Experts of a small language model: 36.8M parameters.
Below are experts of layer 10 (counted from 0) of a mixture-of-experts language model. Rows are named router (the router's row for the expert), gate (a neuron's input weights, with its number), up (a neuron's input weights, with its number) and show model dimensions 0-255. Each number is 200 + 30 x the weight over its row's rms, rounded and kept within 0 to 999.
Before each expert's rows: "gets" lists some tokens that make up at least twice as much of what it gets as of all text. This comes from a sample of Wikipedia text that the model never trained on. Tokens count by the router's weight.

# expert 8
gets: " (", " \"", ")", "C", " University", "H"
router,223,187,138,208,207,190,244,152,179,206,161,181,238,187,205,212,187,224,212,157,176,256,203,180,225,185,200,219,150,206,182,202,199,221,175,247,221,237,236,194,193,132,219,197,206,265,179,185,199,236,208,179,133,213,224,203,227,229,190,189,172,152,199,189,248,207,166,225,197,190,287,187,200,190,207,152,195,197,221,201,229,151,177,251,267,214,129,218,194,222,207,173,183,192,176,156,172,203,184,224,167,169,249,261,234,211,218,214,176,251,189,155,152,267,233,185,196,258,213,247,186,228,150,154,184,198,174,168,182,244,232,174,227,174,162,206,147,177,221,198,212,178,208,216,218,176,240,203,203,247,173,192,190,198,192,212,208,197,184,181,138,185,208,257,190,199,192,204,234,208,241,211,239,198,213,218,195,210,184,188,179,198,232,248,213,224,253,202,188,148,165,172,210,194,211,237,184,185,172,207,195,230,200,151,241,220,175,137,204,223,236,171,196,204,196,220,214,186,300,212,227,202,213,236,194,158,213,231,155,259,227,178,232,194,189,223,199,245,210,192,254,246,194,196,226,140,216,197,146,197,234,261,222,208,193,197
gate2,219,226,238,184,186,196,204,198,192,230,155,252,168,185,165,263,162,224,185,183,158,148,176,192,236,178,211,195,183,179,221,174,159,147,203,145,205,180,251,219,192,251,167,203,207,161,176,234,189,232,191,266,184,201,215,140,177,216,187,209,200,264,273,198,206,165,224,198,197,213,207,186,239,203,141,190,236,167,181,206,238,224,207,221,166,199,166,189,262,186,223,239,201,257,196,239,204,189,200,230,216,191,193,231,243,263,250,134,198,227,189,163,194,156,212,176,252,207,194,178,240,175,212,250,167,179,239,190,183,212,157,188,204,209,237,211,206,209,209,178,224,186,162,178,244,214,228,187,200,176,274,227,196,191,209,203,184,228,198,217,188,160,205,159,213,239,203,153,224,178,245,173,200,215,173,197,185,242,188,186,190,242,183,234,181,179,157,209,168,164,215,180,225,182,157,229,182,236,206,261,198,179,223,214,251,212,215,240,237,232,153,229,129,239,191,235,162,236,225,205,221,198,210,155,202,225,235,201,174,247,202,233,179,152,143,191,210,234,235,168,180,167,218,195,225,214,183,202,219,236,251,203,210,240,274,149
up2,153,214,140,166,191,199,147,179,179,191,180,261,156,216,189,194,187,164,199,196,237,194,217,176,213,240,203,178,212,203,223,155,218,204,203,157,224,263,188,236,206,215,187,210,198,225,162,193,177,257,235,254,226,222,183,205,190,162,225,219,212,177,212,228,182,195,199,172,246,214,243,197,213,222,174,197,238,175,222,236,222,179,232,222,236,211,176,180,230,183,219,181,154,200,191,208,182,159,207,217,207,162,183,218,225,216,179,191,203,212,120,187,183,156,183,234,157,224,179,172,309,265,130,205,186,186,227,166,189,201,231,238,270,198,203,115,187,217,179,173,191,125,209,217,242,187,203,135,278,206,226,177,188,195,158,174,194,232,203,220,169,193,186,215,176,252,147,154,206,236,184,236,172,251,225,198,229,210,215,192,210,181,200,214,142,201,211,203,230,212,192,135,197,180,210,220,217,185,200,224,165,202,175,189,170,202,191,172,225,218,175,186,203,208,224,150,200,199,228,199,166,218,211,198,206,183,219,242,207,175,187,240,162,182,196,216,222,208,232,203,196,212,197,281,164,159,192,231,193,157,166,259,228,295,198,235
gate3,211,165,175,211,235,152,199,225,213,169,180,162,198,199,266,201,204,154,190,211,212,163,177,229,217,200,205,232,173,214,228,253,216,174,166,213,166,159,220,247,169,195,211,204,284,237,218,211,174,205,197,203,211,184,209,204,234,249,219,257,222,216,182,196,176,150,186,233,182,227,243,164,245,196,191,213,251,158,206,210,214,183,145,180,206,201,169,222,224,190,182,190,194,196,169,203,181,204,139,248,237,189,215,224,226,194,235,160,186,198,178,161,165,231,183,237,225,213,178,179,219,137,266,192,206,174,227,205,178,235,173,172,196,206,190,225,184,193,188,210,171,208,216,206,207,212,252,173,200,172,238,207,226,197,226,158,196,205,216,206,228,199,196,226,108,110,209,209,257,158,171,183,176,187,206,203,169,169,180,196,172,249,246,233,211,159,174,169,224,188,236,150,192,237,189,227,228,232,181,233,219,184,233,132,192,211,224,179,151,203,164,194,187,232,191,205,149,174,222,157,228,136,216,220,231,174,253,186,176,187,203,193,248,235,164,249,153,167,281,167,181,176,232,158,131,153,240,223,171,230,181,196,229,188,205,191
up3,169,255,194,159,187,245,189,204,185,196,222,202,195,194,148,246,202,206,174,213,214,186,194,142,158,208,171,168,179,169,220,206,186,193,197,153,231,172,176,186,203,207,211,210,163,162,206,169,194,128,192,188,195,189,231,186,205,190,180,179,153,219,200,157,199,154,171,180,198,158,165,210,222,216,167,197,159,176,139,198,168,183,226,193,141,198,248,171,258,191,223,233,193,199,242,219,245,171,207,222,118,217,141,194,166,179,180,204,145,201,219,231,171,215,212,159,210,171,175,195,219,174,222,208,173,193,236,213,198,163,199,229,250,205,246,201,189,222,144,251,274,201,217,229,237,258,119,254,169,179,214,248,188,165,129,187,267,200,212,212,246,192,148,212,238,227,218,214,151,179,193,166,191,237,227,146,214,230,189,214,232,188,166,145,228,182,215,198,210,199,227,177,219,168,188,192,218,139,171,176,207,200,157,239,215,234,161,218,224,230,221,208,192,194,161,188,215,186,143,210,230,209,207,173,174,246,207,220,215,232,189,261,216,240,238,148,218,235,231,226,207,203,194,231,194,256,242,204,236,170,161,203,199,218,203,213
gate4,195,241,162,223,199,173,209,244,203,176,200,183,232,203,185,178,179,144,232,200,232,150,201,182,241,176,191,175,189,143,207,204,195,154,207,244,209,167,209,162,257,180,232,208,217,144,226,204,207,204,241,243,221,210,215,171,216,189,255,189,265,197,173,212,275,180,138,222,176,213,235,157,166,171,228,206,177,190,215,136,225,213,148,205,237,200,189,186,161,197,180,196,145,177,155,172,206,227,208,169,195,253,148,165,207,166,179,185,210,184,262,192,187,204,197,177,204,209,183,239,188,210,201,189,194,234,231,148,216,203,190,173,194,209,219,198,160,135,174,179,229,141,212,169,234,216,173,251,220,188,203,179,178,211,221,175,217,219,231,191,166,155,208,259,124,205,182,216,257,212,161,218,249,194,280,206,166,190,201,208,205,182,253,214,193,195,149,187,165,192,234,149,220,220,181,240,211,210,199,246,205,259,234,208,251,152,184,199,168,186,203,190,219,230,225,262,195,212,233,210,202,198,256,236,192,182,239,187,225,141,220,146,182,165,180,213,147,148,199,196,222,191,171,220,235,230,187,216,209,276,202,189,190,176,197,215
up4,215,245,200,204,114,215,198,203,186,181,182,202,196,203,226,185,178,219,119,231,186,236,149,168,154,149,209,189,181,181,193,179,219,215,223,229,228,195,301,186,224,191,183,215,189,208,169,175,188,200,217,245,170,193,198,179,226,221,204,170,209,247,240,200,249,187,200,255,191,187,225,188,206,126,219,161,227,237,215,199,235,257,228,252,193,236,223,207,181,154,182,208,173,174,223,173,204,276,212,171,154,231,176,163,195,210,171,194,207,220,209,200,205,210,227,190,190,175,208,194,189,171,179,214,195,211,140,209,195,211,177,166,198,202,168,196,237,198,225,222,220,198,207,243,179,162,213,211,166,205,222,249,147,222,195,178,134,215,214,145,194,183,174,204,188,193,204,173,205,183,169,207,147,154,168,182,216,172,160,221,204,204,195,259,104,216,193,209,145,210,196,235,160,217,213,196,185,159,217,225,229,214,203,213,243,197,199,198,163,151,167,247,247,209,215,310,208,183,190,200,225,216,198,211,152,216,226,159,280,163,203,169,198,190,203,143,187,164,235,175,239,186,209,226,262,233,195,181,189,173,260,162,207,199,205,223
gate5,238,195,164,173,184,164,220,193,204,196,180,243,171,258,172,228,232,161,199,167,184,203,231,177,184,187,234,232,184,180,209,203,224,181,200,163,220,228,268,194,193,145,234,252,236,192,231,226,168,214,193,227,189,180,196,181,294,234,240,183,217,220,258,206,215,188,164,200,150,180,249,227,248,213,204,211,222,204,179,222,247,191,185,168,209,251,158,225,169,139,181,204,223,244,239,220,210,231,187,259,207,208,201,227,256,205,199,179,182,190,153,192,203,205,141,211,247,187,189,155,212,181,202,201,206,153,207,180,136,244,185,170,167,255,204,211,178,252,170,216,160,165,181,214,219,212,181,215,210,206,180,266,131,198,235,181,193,178,183,151,220,186,162,202,210,188,223,207,206,217,211,170,229,213,153,192,151,180,165,222,237,209,207,173,191,132,209,198,147,168,209,234,194,233,167,174,204,205,181,260,189,196,218,169,191,201,231,219,193,213,200,202,248,182,176,186,189,184,195,213,241,216,226,188,263,245,226,223,207,310,206,169,156,203,182,201,179,238,254,222,214,162,196,208,163,183,213,226,134,203,206,183,255,196,226,150
up5,177,241,233,193,197,183,191,199,188,213,202,199,193,175,159,218,201,194,198,114,239,184,175,231,248,168,230,181,227,170,236,193,184,237,214,189,235,200,204,165,224,248,217,180,226,234,198,175,199,186,261,184,232,239,149,210,179,159,210,242,174,189,146,225,204,160,234,209,206,216,227,224,179,164,211,182,181,226,207,171,174,190,239,241,173,227,201,208,189,254,190,183,215,144,159,177,135,215,228,176,129,207,192,185,182,110,237,236,247,213,177,185,202,201,223,177,173,211,210,240,205,248,192,216,181,259,257,193,236,166,116,218,233,198,160,168,219,131,228,184,259,232,212,186,181,233,176,205,144,176,151,212,249,227,225,215,139,206,214,278,141,191,219,196,200,189,227,217,220,204,176,231,170,195,215,208,227,176,245,179,194,216,219,242,209,208,175,203,194,233,196,200,180,188,205,167,198,198,162,204,159,219,202,205,233,178,193,204,234,213,138,200,200,158,200,152,243,265,221,195,133,193,212,229,173,203,197,181,209,182,154,203,185,213,179,153,175,180,192,126,212,219,235,188,232,216,166,190,208,184,217,210,191,139,237,174
gate6,171,174,200,162,188,249,226,158,201,237,171,244,204,203,156,229,188,160,251,205,172,127,242,178,200,228,222,221,194,174,205,222,213,174,187,195,178,217,241,201,154,253,152,211,236,238,217,169,255,250,236,176,214,255,232,184,207,215,229,223,199,242,231,224,205,194,231,261,206,158,246,169,203,192,183,172,205,176,185,180,225,186,194,222,195,222,183,137,173,206,247,204,202,163,244,181,203,192,173,218,185,174,224,235,188,178,184,176,211,201,187,171,201,135,182,157,249,210,198,186,188,211,151,213,175,196,206,221,149,226,258,168,200,206,209,167,222,155,282,154,197,255,186,244,235,236,236,123,167,171,233,231,185,173,209,219,189,221,219,204,201,194,167,183,180,177,230,188,199,234,205,174,212,220,211,237,160,226,179,226,220,184,251,208,231,225,129,290,170,204,175,223,228,230,193,221,210,208,192,250,199,197,199,187,203,225,228,209,278,204,221,258,151,205,215,213,176,223,193,188,234,196,181,184,212,254,208,246,171,232,178,174,194,168,159,168,186,205,223,136,221,162,216,194,176,218,263,208,225,213,179,241,240,223,213,223
up6,183,200,217,226,160,192,153,191,203,162,204,205,188,227,261,196,163,262,184,220,181,226,180,164,218,198,174,167,251,218,192,223,208,197,176,140,209,234,177,159,231,162,229,210,205,193,152,207,177,194,200,223,186,180,206,193,236,162,194,190,273,178,189,218,199,226,199,192,205,226,207,247,217,255,205,242,183,200,189,253,186,228,162,234,231,202,187,222,210,190,168,233,185,233,256,222,147,262,231,201,207,218,213,194,218,248,185,150,152,171,180,212,154,178,163,241,157,201,187,194,192,209,239,185,260,235,133,214,251,230,156,219,182,187,184,185,221,210,222,196,216,167,240,170,193,147,204,229,218,244,208,228,201,216,212,150,200,182,203,197,194,194,228,234,193,189,275,214,193,207,199,253,204,156,180,185,232,161,191,170,172,233,220,176,141,178,213,159,211,225,186,222,180,159,205,184,194,217,243,181,131,190,214,206,167,239,214,201,201,252,209,268,276,192,243,144,217,202,206,196,196,244,214,263,210,202,215,188,231,154,182,251,173,235,227,222,198,129,191,181,185,210,226,187,206,163,185,141,171,127,170,201,258,195,167,213
gate7,206,221,229,183,185,240,225,176,193,189,190,174,238,155,179,239,186,239,149,167,205,178,204,173,188,189,208,197,200,216,220,172,198,172,212,204,223,193,206,168,193,207,170,221,194,204,179,156,231,235,182,163,201,254,173,173,250,203,214,182,192,176,196,234,238,230,194,211,222,222,209,203,202,236,194,227,259,264,178,140,223,223,171,183,213,219,169,220,138,141,245,245,199,134,198,221,198,251,159,189,188,213,220,194,181,180,242,205,190,251,219,168,254,250,204,234,272,216,189,167,246,192,186,232,197,120,193,191,188,232,200,195,168,212,268,178,232,184,189,150,177,257,220,213,220,208,268,207,178,180,184,199,212,165,222,236,161,229,140,179,248,164,207,180,203,224,142,237,186,196,167,219,176,180,240,250,212,200,160,167,194,233,232,197,166,230,216,271,155,209,155,201,170,183,190,184,179,228,198,229,216,167,158,212,282,191,235,203,191,166,226,207,178,150,189,211,175,214,189,194,197,181,189,249,249,211,254,153,202,211,188,219,176,187,100,192,201,236,198,182,214,197,218,233,234,210,182,170,237,214,207,190,243,247,209,218
up7,231,124,135,253,179,198,195,214,211,161,180,202,148,193,241,213,165,183,192,171,188,203,197,224,163,202,111,201,193,234,176,168,170,212,198,144,182,244,190,197,186,163,140,223,218,198,223,210,206,234,234,178,241,269,214,195,242,180,187,188,135,202,162,209,263,227,200,229,242,233,189,140,225,185,208,277,168,193,198,208,234,172,223,162,239,215,225,167,242,213,229,179,206,203,208,176,202,217,190,214,213,217,263,168,251,205,217,202,163,222,202,189,168,215,135,197,188,218,188,154,187,203,174,230,229,178,201,198,226,233,238,177,209,155,209,220,210,178,206,195,148,180,194,173,233,175,221,170,180,200,266,189,228,207,199,196,217,183,202,189,205,168,218,204,156,169,217,180,265,204,202,162,182,181,188,209,217,122,202,184,207,207,182,228,148,215,167,217,202,155,173,162,206,188,190,183,200,215,218,208,249,180,225,180,231,219,202,174,163,193,253,208,227,212,164,163,195,239,213,189,182,172,207,203,164,182,216,229,256,275,175,234,208,131,238,171,170,203,226,196,193,206,72,234,217,199,196,188,192,210,160,204,167,176,185,203
gate8,200,190,233,216,165,139,243,161,211,250,180,196,227,171,215,201,205,187,169,201,154,192,212,211,223,231,199,277,182,232,196,208,203,152,190,191,210,212,242,179,213,192,184,184,241,226,182,219,222,229,160,193,220,206,164,162,208,241,225,151,185,217,183,214,239,242,222,228,199,226,215,220,201,143,180,178,203,176,138,155,161,220,159,260,257,202,161,254,209,213,197,242,220,208,194,153,229,183,157,205,186,182,235,228,211,189,218,216,148,261,149,162,227,187,232,235,264,168,187,229,246,238,194,191,212,154,209,212,215,243,226,231,184,215,226,232,204,137,199,212,224,201,215,213,218,175,141,160,195,210,208,227,127,178,199,170,172,227,169,181,248,197,208,186,204,180,198,200,215,228,224,251,208,165,198,215,151,240,212,226,198,220,290,259,184,207,121,215,208,243,146,204,190,205,180,256,183,248,212,235,246,190,205,223,225,188,176,223,151,190,178,223,191,174,216,181,158,205,133,177,231,210,244,188,245,194,231,213,191,145,228,178,177,207,216,211,161,202,207,146,215,224,243,184,201,148,209,190,213,243,184,215,240,178,205,217
up8,203,213,136,229,188,177,210,159,175,230,222,155,185,162,235,168,220,182,182,234,181,214,166,163,193,265,186,200,138,194,195,207,194,170,119,190,148,190,192,219,242,254,247,208,218,190,218,265,210,206,182,189,158,164,162,228,182,198,156,201,235,168,241,216,167,197,163,113,192,215,163,214,235,237,188,127,236,241,196,242,206,211,210,171,152,162,196,253,202,247,118,249,193,192,223,183,199,237,197,208,184,217,192,205,205,212,201,213,244,222,199,221,196,191,209,207,184,215,195,207,224,190,171,249,233,203,155,199,227,236,220,196,156,201,170,184,190,198,184,223,221,181,211,262,167,182,161,204,229,193,178,180,117,172,217,213,218,209,181,188,222,202,209,200,236,184,183,245,221,186,211,309,145,155,202,164,206,249,195,187,211,206,198,185,200,218,195,170,201,165,182,204,243,185,198,156,213,169,207,196,172,208,198,193,151,187,184,124,248,204,218,223,208,231,237,196,177,151,131,193,251,203,222,210,190,163,229,208,170,150,240,177,186,224,191,212,202,190,199,200,213,200,241,144,199,158,241,242,189,182,215,198,238,199,166,217
gate9,256,229,142,245,259,262,223,148,226,226,165,120,221,193,199,189,229,190,255,191,261,221,233,198,135,169,250,228,223,221,209,182,235,222,158,194,182,174,195,217,215,205,196,188,166,231,192,217,226,205,144,262,221,173,205,181,241,178,244,241,225,209,185,196,188,170,188,218,208,191,185,170,165,171,176,196,233,243,190,142,206,178,130,219,218,202,131,202,242,215,184,216,206,199,234,201,184,209,182,244,187,183,229,181,200,223,195,187,215,186,274,183,200,200,223,270,167,151,182,174,197,168,181,228,183,182,228,187,204,237,184,203,192,200,170,190,253,175,237,135,192,185,182,174,217,202,184,191,175,220,190,166,212,179,226,187,109,219,165,199,192,217,237,206,173,173,197,244,234,219,197,185,217,220,198,196,155,251,225,240,235,203,232,212,194,259,185,221,152,219,188,230,165,227,170,250,192,149,191,241,227,158,146,228,150,197,159,222,200,205,168,211,208,192,242,206,236,217,214,214,261,196,177,219,161,191,177,201,164,222,187,234,173,176,200,258,193,182,188,170,192,247,223,213,220,217,203,201,242,211,172,223,248,261,187,209
up9,270,206,122,269,210,199,225,199,246,163,195,213,177,175,209,167,242,211,212,226,175,185,192,184,203,139,198,208,244,266,194,254,182,209,192,258,201,212,198,181,189,213,211,209,157,217,194,173,188,196,186,228,136,182,277,170,205,216,226,224,241,223,195,255,195,180,204,203,248,195,216,219,189,209,198,179,204,241,187,206,194,184,188,228,226,203,166,215,180,207,196,232,163,179,149,154,200,193,210,260,203,193,250,183,225,220,192,225,211,192,218,164,190,204,257,227,188,208,211,223,173,189,226,193,208,218,172,240,155,260,212,168,187,212,169,190,205,169,220,178,188,219,163,230,209,160,234,197,139,211,207,168,181,166,228,257,183,231,194,166,150,234,284,184,182,175,226,204,215,256,148,233,272,183,220,199,152,281,220,205,222,230,178,228,225,217,196,223,178,185,180,230,204,244,209,272,184,227,193,194,217,224,179,189,183,241,221,171,216,183,213,173,262,207,213,237,173,200,201,233,213,165,228,237,198,153,171,171,189,205,182,193,227,177,172,189,138,224,180,185,224,201,282,160,196,189,195,192,212,193,265,236,201,180,269,163
gate10,199,229,199,179,238,146,254,158,208,229,187,199,230,198,199,204,209,181,205,228,258,189,211,192,218,189,156,155,197,174,161,211,190,205,147,225,179,186,226,149,243,236,257,247,172,193,215,212,170,209,186,250,200,243,194,199,179,223,182,232,261,161,163,190,192,195,225,211,185,240,220,277,230,182,165,230,222,224,171,240,270,187,189,195,134,214,140,169,235,149,182,245,183,187,260,125,168,207,164,251,236,220,226,210,225,163,205,200,205,175,176,214,232,205,191,186,213,235,149,227,206,197,227,258,184,217,184,203,205,190,192,187,148,208,151,213,148,179,217,197,196,186,237,227,226,213,211,200,181,189,239,196,221,202,261,178,152,228,220,236,175,181,268,193,181,161,204,242,155,193,200,220,135,242,169,216,235,192,230,187,254,219,215,164,192,186,159,180,213,235,193,196,174,211,174,154,238,193,220,234,230,161,192,214,158,221,181,196,235,196,176,193,195,229,160,161,221,136,241,176,181,244,183,243,162,219,217,232,232,170,230,266,229,217,201,179,158,207,235,206,240,215,184,195,226,216,216,184,205,168,193,224,143,200,222,195
up10,183,180,161,200,192,183,175,165,150,243,198,253,224,243,173,220,160,238,220,199,176,192,203,241,254,186,154,150,159,204,182,191,206,215,205,219,173,226,255,195,233,164,220,173,215,209,244,198,168,235,196,159,150,260,164,211,224,235,196,263,172,171,161,220,262,185,173,163,216,180,247,185,246,201,177,191,223,206,197,242,170,191,254,209,248,184,194,173,160,208,216,160,199,258,216,205,176,175,207,170,187,195,274,206,133,181,148,177,169,220,221,184,143,153,239,182,240,180,204,221,198,218,169,261,220,225,195,230,201,188,198,214,202,187,218,186,134,174,153,130,217,256,202,197,221,159,218,223,203,169,187,224,189,196,175,198,160,191,212,215,165,197,274,207,179,200,217,261,193,145,217,196,206,221,122,214,232,202,188,171,212,249,192,180,235,217,208,178,242,221,157,205,263,186,189,233,193,218,195,181,225,208,189,182,206,217,218,196,206,180,158,225,152,247,209,214,223,228,225,205,152,221,187,234,163,179,173,179,216,179,216,182,227,174,169,203,205,212,192,236,190,237,258,187,164,195,148,261,167,201,185,249,220,224,181,198
gate11,236,241,193,203,221,146,216,209,200,204,198,208,235,204,240,189,219,186,183,182,221,212,197,179,131,213,168,257,186,178,180,186,220,187,147,214,227,224,195,195,235,188,281,201,232,199,214,266,211,218,184,241,187,190,130,183,190,222,177,171,219,239,267,203,199,205,137,137,177,201,195,192,174,214,178,162,180,197,168,203,264,175,135,225,169,175,166,168,184,253,160,207,196,162,204,137,211,220,203,161,167,177,258,188,203,191,232,197,162,239,197,206,154,160,210,208,196,199,174,225,214,257,184,177,203,169,260,154,204,207,166,151,190,223,206,206,149,227,198,209,212,128,203,161,188,200,190,248,183,189,169,154,188,167,211,190,183,234,165,192,222,251,216,233,166,180,167,180,171,195,188,188,187,155,218,200,260,245,203,229,205,156,249,199,250,194,198,150,188,236,207,195,196,202,180,194,220,187,208,238,127,204,175,195,154,243,236,151,150,198,214,256,235,193,240,156,245,191,204,188,205,225,241,220,184,190,173,203,220,164,239,182,213,218,169,223,190,187,218,208,192,228,208,162,245,226,215,202,214,159,163,152,209,243,177,141
up11,219,169,214,188,190,197,205,167,218,205,227,194,198,211,209,141,176,218,207,219,174,195,215,201,212,210,214,261,172,190,170,205,244,213,173,234,209,210,201,193,166,245,191,227,179,228,202,213,207,255,189,182,151,117,206,218,188,200,216,177,207,180,220,234,158,201,183,156,222,196,190,193,230,180,132,180,172,199,202,203,205,194,152,111,126,202,206,181,187,187,236,158,220,195,221,220,194,235,190,260,173,192,253,169,163,184,188,158,174,215,182,249,191,123,238,265,206,209,204,239,180,227,188,226,234,193,244,189,242,169,187,228,170,221,179,190,167,232,205,210,215,144,208,220,221,192,221,224,218,176,186,199,202,157,185,165,200,176,207,216,296,164,219,168,195,199,168,207,140,235,203,220,162,177,225,156,190,214,170,230,203,186,211,164,244,190,226,143,147,185,227,177,261,182,200,175,216,156,131,224,136,227,229,169,160,211,175,181,159,188,232,185,198,227,198,176,194,161,235,216,213,185,173,173,189,213,205,207,138,186,181,199,240,177,143,166,204,175,183,251,115,215,222,208,160,214,234,237,203,195,158,181,222,238,257,178
gate12,222,215,181,164,195,235,242,176,192,262,170,217,264,190,195,164,165,181,209,196,192,138,197,221,243,182,176,234,197,194,222,181,209,224,148,192,232,204,235,227,204,199,200,217,221,189,191,213,215,260,220,243,167,221,165,181,227,250,242,229,183,240,221,227,217,217,185,228,221,187,197,153,196,149,182,182,185,180,215,182,237,127,195,261,202,197,210,229,215,181,215,220,206,187,235,188,156,233,203,159,167,214,291,172,183,195,202,237,221,206,143,159,136,172,177,171,235,229,192,209,187,207,173,201,224,211,252,131,187,238,193,182,211,211,121,214,168,156,212,172,171,180,139,146,240,246,229,233,188,207,173,195,203,158,172,207,186,218,135,189,199,203,238,174,214,187,176,155,144,211,213,183,232,165,191,213,198,190,222,236,250,144,231,184,224,219,202,191,182,202,177,219,239,196,197,228,208,185,211,252,212,170,225,232,229,281,206,181,209,217,221,219,187,218,236,176,134,196,204,212,171,173,225,190,192,138,214,203,233,245,199,241,198,143,192,178,247,234,277,156,198,213,192,190,166,174,201,211,227,246,204,208,188,225,246,193
up12,212,237,233,196,220,168,177,305,237,170,198,211,220,221,176,209,231,209,191,176,225,172,158,209,213,225,196,196,180,179,191,206,183,149,236,235,155,231,144,166,192,201,178,192,205,203,204,203,265,211,180,198,227,223,236,206,177,140,212,190,210,172,178,161,203,236,214,186,197,217,156,172,209,184,239,246,201,186,180,195,227,175,188,199,174,234,232,145,145,251,206,130,208,157,241,204,247,201,137,181,244,178,164,211,179,177,210,172,217,178,282,217,218,157,182,196,144,209,186,212,173,190,215,247,237,184,203,231,199,188,195,166,251,212,236,210,210,202,176,209,301,235,240,145,147,185,183,253,119,170,205,196,209,216,194,205,239,268,251,214,186,187,195,234,180,225,173,226,206,211,172,178,215,243,183,154,195,198,207,205,152,153,186,212,207,180,183,218,163,208,199,201,215,167,209,187,221,185,236,172,210,231,204,161,198,232,180,232,204,168,191,160,217,212,169,212,202,176,211,192,173,201,220,181,216,201,164,168,148,160,185,202,161,155,238,232,177,158,181,300,185,183,266,208,176,239,188,230,199,210,179,213,189,178,198,194
gate13,188,196,124,244,215,225,209,181,153,183,170,183,200,236,193,181,201,166,204,198,234,246,185,157,168,214,256,211,175,164,187,163,213,215,148,269,236,172,186,177,160,180,216,227,247,123,205,198,182,213,167,224,207,195,214,155,230,185,239,197,189,163,252,223,198,162,200,246,176,223,224,173,206,171,169,209,213,213,175,187,173,202,198,210,243,159,153,192,231,215,200,199,208,232,203,198,130,222,190,234,212,152,150,215,225,218,196,185,202,222,219,159,244,259,225,221,220,222,184,282,250,220,223,134,210,256,239,222,225,272,171,182,214,239,183,189,151,205,190,207,169,181,190,216,163,184,228,213,189,204,155,237,243,179,180,266,195,234,220,199,172,197,175,207,157,204,165,181,178,225,212,199,228,303,195,188,214,185,195,221,188,185,236,215,165,205,246,226,156,221,180,177,206,179,177,169,195,170,183,258,179,200,170,158,198,204,191,199,143,204,178,184,203,201,180,278,245,225,230,253,212,180,183,188,213,179,220,204,203,217,239,177,177,181,220,165,190,280,203,158,229,216,165,207,200,173,189,167,163,215,224,171,231,184,181,217
up13,189,210,243,177,188,177,208,219,218,198,222,225,157,197,129,221,163,212,192,199,153,211,237,189,258,181,173,179,206,232,218,252,213,163,224,142,205,159,176,154,221,249,249,191,104,185,184,213,263,219,243,151,196,193,189,180,178,160,153,183,238,204,175,178,226,268,193,149,184,249,172,211,173,272,226,241,176,193,214,189,175,194,206,146,204,249,232,202,210,166,169,174,211,168,238,192,219,225,188,229,197,210,222,165,199,145,160,168,189,157,218,199,163,199,200,184,216,179,203,154,132,213,171,236,213,146,223,202,216,185,251,223,167,211,225,183,257,188,171,194,215,193,228,223,237,240,155,182,199,186,227,224,179,183,188,146,140,209,152,241,205,191,206,235,249,215,238,214,196,198,144,183,190,188,229,221,170,221,196,242,207,218,211,226,178,161,161,213,265,224,172,239,159,238,187,197,218,186,168,155,215,198,235,212,213,206,170,195,224,164,222,178,234,208,181,178,165,220,170,201,182,223,187,225,229,214,151,194,214,227,166,162,250,177,204,214,247,189,196,201,174,144,226,198,175,248,178,187,260,193,187,180,195,163,228,166
gate14,230,195,157,179,166,179,176,203,160,232,182,164,181,229,238,234,265,186,197,188,192,223,235,147,133,231,224,204,198,173,149,207,235,169,167,227,218,211,203,247,210,176,213,237,167,217,186,193,184,201,127,199,175,175,212,144,256,221,216,188,180,188,218,196,207,223,193,223,223,189,172,231,228,226,128,223,188,161,207,238,200,186,201,201,237,215,97,171,191,246,184,267,204,213,223,192,175,273,149,186,212,196,274,178,182,230,217,166,199,178,207,211,208,192,168,194,215,202,180,239,222,221,238,188,169,192,227,234,195,216,231,242,186,200,165,189,183,178,201,131,224,230,179,186,223,155,187,182,219,213,188,191,187,302,305,198,184,201,187,195,162,190,252,179,213,254,220,214,173,196,192,183,208,188,182,162,198,226,187,205,189,208,232,215,159,178,217,224,170,199,187,234,159,184,188,195,169,250,189,251,189,194,145,178,156,204,171,200,182,236,151,221,224,179,220,168,132,205,229,197,253,202,155,181,202,199,217,244,222,234,213,244,193,200,201,205,167,170,233,218,221,203,187,228,249,178,244,187,175,157,199,198,252,197,178,216
up14,187,140,216,192,209,190,166,161,176,160,208,190,189,191,237,234,221,194,170,203,152,183,237,194,177,202,199,196,189,196,161,159,204,200,187,153,179,244,277,228,182,169,185,218,183,148,99,158,183,227,149,202,225,193,156,163,218,172,158,208,166,219,188,197,192,266,170,198,197,214,207,203,196,160,149,229,179,192,225,245,212,173,163,235,199,205,190,174,299,197,182,183,194,177,249,183,235,218,181,162,162,200,203,187,221,186,190,176,219,211,192,203,186,179,206,178,207,212,204,224,194,153,191,215,203,196,191,220,193,245,158,195,196,200,214,209,208,181,115,161,187,216,179,165,221,179,249,228,160,228,215,203,134,209,178,183,204,202,192,112,162,195,241,215,172,231,161,236,179,219,189,162,213,247,140,183,244,139,189,202,204,185,214,255,217,175,237,208,209,192,229,159,180,157,192,165,191,183,198,222,167,190,261,251,177,236,252,216,288,181,204,212,191,202,229,215,201,187,216,205,201,232,180,227,167,186,181,241,227,272,219,216,205,150,184,177,225,154,176,210,227,230,160,232,208,188,205,249,219,262,222,188,241,209,199,216